config = dict(
    experts_per_token=3,
    activation='tanh_gelu',
    parallel_block=False,
    init_std_up=0.0226,
    lr=0.000744,
    lr_mult_qkv=0.5,
    steps=5389,
)
Below are experts of layer 7 (counted from 0) of a mixture-of-experts language model. Rows are named router (the router's row for the expert) and show model dimensions 0-159. Each number is 128 + 24 x the weight over its row's rms, rounded and kept within 0 to 255.
After each expert's rows: "mostly gets" lists some tokens that are sent to it at least half of the time. This comes from a sample of Wikipedia text that the model never trained on.

# expert 15
router [145 114 136  87 154 130 180  89 102 134 148  75 113 127 148 120 107 135 133 141 155 128 144 113 116 144 147 139 137 135 149  82 115 111 117 138 158 136 134 142 151 116 133 164 116 136 159 140 130 132 118 117 169 144 144 107 119  94 129 122 106 138 143 105 132  94 129 140 126 105 108 133 142 107 134 126 131  99 164 191 144 156 147 140 100 154  98 175 149 150 135 124 126 128 104 141 141 119  98 100 106 136 121 126 139 114 141 114 118 121 117 150 142 125 127 109 127 182 130 132 106 147 154 149 160 106  92 128  83 124 114 118 135 102 144 105 129 166 106 122  99 134 123 132  67  77 154 174 115 124 143 146 131 143 142 123 117 139  98 121]
mostly gets: "=", "ura", "iya", " |", "ão", ":"

# expert 26
router [138 161 103 130 148 143 146 142 100 148 123 137 130 121 110 130 131 157 114 135 160 148 154 128 126 158 152 151 123 135 121 135 102 116 149 106 137  91  66 144  99 126 142 146  81 136 126 154 115 133 158 151 173 126 135 112 101 119 142 137 142 126 146  79 128 117  61 131 118  97 136 108 101 118 143 135 139 129 121 136 136 138 166  96  70 149 140 136 116 149 114 169 100 149 113 119 170 133  97 144 112 105 166 144  99 120 104 106 144 102 107 196 124 125 143 136 143 169  89 105 122 165 149 143 115 131 126 140  84 142 137 128 123 109  98 108 116 183 123 156 118 139 143 126 144 116 121 143 108 127 122 127 100 103 143 119 136 138  90 130]
mostly gets: " Votes", " Candidate", " Nominated", " one", " +", " Episode"

# expert 16
router [153 125  90 123 130 101 147 125 122 126 122  94 150 113 127 128  75 120 130 109 165 153 108 111  96 163 117 162 138 121 117 134 122 114 118 100 158 114  79 170 139 148 157 108  87 120 119 151 124 150 149 118 126 149 163 117  55 132 151 120  83  99 128 139 135  99  86 154 125  99 148 117 104 154 101 122 131 130 178 158 117 162 150 141 117 167 147 163 144 116 112 140 123 129 121 142 155 126 131 112 121 162 150 121 175 148  83  98 108  57 128 137  91 116 139  89 162 123 147 134 120 152 153 121 138 126 123 149  96 112 156 111 153 140 101 125 133 146 166 121 109 126 139 110 135 111 115 115 125 117 135 128 138 135 152 161 119 108 116 155]
mostly gets: " and", " as", " by", " of", " but", " or"

# expert 4
router [126 126 124 120 139 152 159 177 109 106 125  82 126 154 117 114 103 128 158 161 133 131 134 128 105 150 168 158 136 151 138 103 112  92 105 120 166 127 106 153 149 117 159 155  84 112 129 125 134 107 140 150 121 110 183 138  68  88 140 131 121 113 133  94 130  92 127 156 130  90 139 127  96 136 145 152 151 143 168 132 153 131 138 115 120 147 129 151 135 137 134 158 110 145  78 143 175 119  96 140 125 174 155 128 118  96 135  80 121 127 144 183 155 116 146  75 154 128 118 128 104 141 150 150 122 148 122 116  91  77 110 126 136 117  90 117 148 146 143 147 138  95 112 133 123 134  86 158 113 117 135 166 144 135 121 134  83 111 132 152]
mostly gets: " the", " The", " =", " a", " an", "The"

# expert 27
router [172 109 103 104 123 123 136 114 145 132 157 118 105 123 118 134  85 160 137 144 148 150  90 120 122 150 140 117 175 120 142  66 112 139 152 108 109 110  97 154 103 101 143 123 101 134 129 184 112 118 127 103 173 178 124 142 136 113 145 110 122 145 119 133 105 120 122 151 117  94 122 109 129 123 103 131 127 143 151  91 145 127 169 119 110 103  91 140 115 139  93 156 110 168 123 113 163 141  90  86 114 106 133 130 178 114 102 125 117 111 131 108 135 134 129 102 139 126  94  69 135 166 143 142 137 106 136 129 127 118 134 116 147 141  79 132 128 140 134 159 170 139 101 124 137 119 132 115  97 126 130 134 105 121 109 165 118 127 119 119]
mostly gets: "|---|---|", "==", "|---|", "See", "According", "|---|---|---|"

# expert 13
router [124 124  99  92 139 163 170 160 112 147 149 112 126 114 123 118  75 137 152 151 156 211  99 159 137 120 146 130 103 133 109 121  69 114 121  86 137 126  89 148 140  81 134 143  88 151 123 138 134 130 108 132 138 148 172 158  96 146 159 101  77 128 137  98 142 129 138 157 142  87 119 118 128 130 126 125 132 181 154 155 143 174 170 116 107 162  86 156 131 147 146 153 106 115  98 156 159 143  98 103 103 124 128 158 146 135 130  62 111 157 119 147 133 148 124 132 155 127 115 123  69 139 164 145 119 145 111 158 112 109 161 120 159 114 114  98 118 128 122 163  82 118 111 110  90 113 126 107 140 115  86 151  92 122 143 129  96  96 118 139]
mostly gets: " that", " would", " to", " its", " may", " their"

# expert 21
router [147  95 134  82 185 131 162 148  96 109 165 102 141 149  98 115 147 120 135 108 146 121 121 120 108 128 125 155 100 135 111 106  76  85 116 117 174 159 116 127 154 109 112 132 130 157 159 138 137 142 149  87 155 151 155 126  84  86 128  93 106  78 164 113 128 103 117 122 136  74 108  95 126 128 118 135 137 173 178 148 125 149 133 147 154 139 105 155  75 169 102 151  97 150  78 112 130 142 134  97 154 156 122 136 142 115 102 119 105 110  94 143 105 161 120 142  96  87  97  94 133 115 145 178 114 136 111 127 124  88 122 118 158 110 109 108 155 126 120 129  97 108 144 136 105  93 115 129 127 135 118 137 130  98 129 142 106 109 119 131]
mostly gets: "z", "zhou", "nc", "k", "š", "ek"

# expert 18
router [157 117 113 106 151 157 118 145 101 153 129  93 117 115 127 108  78 128 110 130 122 139 150 122 139  92 159 140  99 162 110 124 119 134 134 133 133 144  91 126 151 113 128  93 103 127 102 161 128 108 170 157 166 185 109  89 128  99 151 127 125 133 157 120 108 119 103 134 138 107 131 126 130 147 142 166 150 132 181 133 117 180 134 101 124 154 121 117 114 139 108 143 132 157 102 135 159 154 134  86  87 122 133 152 158 104 122  95 120  92 108 124 148 119 129 126 123 147 101  73 118 163 157 141 146 126 106 116  85 122 198 121 108 139 111 132 167 137 122 145 121 157 116 150 104 126 143 127 130 140 131 105 110 106 123 159 109 103 132 147]
mostly gets: " been", " are", " be", " were", " species", " mm"

# expert 22
router [170 123 128  76 139 131 151 128 114 113 123  99 131 162  96 121 126 146 137 135 125 151 120 110 125 125 121 138  91 142 124  95  92  83 134 119 127 134 126 142 128 117 132 118 156 120 123 141 148 102 113  88 157 140 139 104 109  88 135 136 130 134 160  97 124 101 109 129 165 101 137  99 140 126 148 171 148 143 166 160 130 140 137 125  85 127  89 137 129 154  97 120  82 132  65 109 132 135 136  76 140 162 136 124 135 104  92 116 106  82 126 144 135 141 112 126 137 109 107 118  92 148 203 156 113 137 106 127 107 100 150 102 114 131 122  86 132 142 111 138  92 114 128 144  89 112 126 128  97 141  89 164  98  69 143 138 118 116 115 129]
mostly gets: "ius", "us", "ง", "t", "z", "is"

# expert 6
router [131  97 132  61 145 154 178 141  91 104 127 114 132 125 129 120 131 142 146 173 122 158 129 167 129 114 174 150 134 139 115 134 136  71 137 124 137  92 140 136 153 114 159 131  88 120 171 118  93  91  89 110 198 128 172 113  74  90 143 108  91 100 139  92 111  93 108 123 192 113 133  99 105 130 126 140 152 141 107 143 152 154 147 151  97 147 100 126 109 139 143 153 112 142  97 125 131  90  99 114 137 148 160 129 150 131 107  76 115 112 129 149 162 156 113 119 121 152  97 123 138 132 137 159 150 132 127 137 101 111 153 113 145 111 108 117 126 139 135 147 150 118 114 122 143 104 117 145 105  97 128 154 104 121 123 152 106 154 113 127]
mostly gets: ".", ").", "---|---|---|---|", "\".", " ===", ".\""

# expert 17
router [150 136 105 119 129  93 145 105  95 128 147  95 141 130 108 106  91 107 169 175 175 143  86 111 131 140 135 125 114 136 107 130  80  87 129 129 135 136 119 118 156 113 150 110  94 143 122 136 117 165 162 105 145 129 154 125 115 135 174 106 143 101 157 131 160  92 107 144 130  84 113 100 104 136 126 138 160 132 141 137 129 155 173 137  80 164 115 167 122 131 110 119 115 137  82 124 149 107 142 105 130 125 168 127 150 114 131 116 114 117 106 154 140 118 134 121 133 138  79 141 124 105 166 153 128  72 117 142 107 108 103 149 132 122 111 104 154 131 165 134 133 113 104 128 125 116 112 138 129 108 127 143 115 116 142 148 100 106 145 140]
mostly gets: ",", "),", " but", " where", "\",", " when"

# expert 12
router [167  95 124  96 156 120 183 161 109  92 141 107 154  96  84 108 145 135 132 137 161 136 116 125 131 125 116  91 135 136 179 127  73  71 100 122 150  89 145  99 153 156 133 106  97 120 114 119 113 111 127  92 172 105 160 138 117 106 120  97 121 157 122 107 113 107 106 132 136 117 131 144 116 113 153 147 161 161 159 158 117 177 115 136 121 119 137 136  88 154 114 181  97 130  75 159 149 121  88 123 136 120 145 138 135 128  87 117  85  78 133 122 165 128 122 139 119 167 126 103  77 142 192 155 141 120  81 147 116 106 155 113 133 129 118 122 136 141 132 140 105 148 125 106 125 108 144 157 122 139 117 154  85 102 146 121 122 135 115 133]
mostly gets: "ford", "ira", "ku", "ura", "iya", "ka"

# expert 31
router [171  89 116  96 154 132 138 134 101 164 118 115 138  76  94 126  97 111 118 121 132 151 116 109 133 115 148 152 152 110  95  76  96 126 136 121 151 149  84 130 111 142 124 113 109 165 162 158  98 135 162 124 158 124 150 119  82 126 137 118 105 139 150 129 116 138 123 174 155 127 135 100 130 137 142 142 129 137 146 143 159 154 112 115 112 151 141 130 138 176 127 142 111 124 114 118 135 129 128 114 100  96 141 164 126 136 128 134 147 105 130 146 153 110 166 168 127 156 114  47 113 143 140 129 135 117 115 140 102 118 150 104 145 128 125 109 111 136 131 135 140 128 116 101 153 100 161 144 123 136 142 146 113 136 147 116 146 117 125 120]
mostly gets: "conf", "habi", "iti", "pro", "eti", "cre"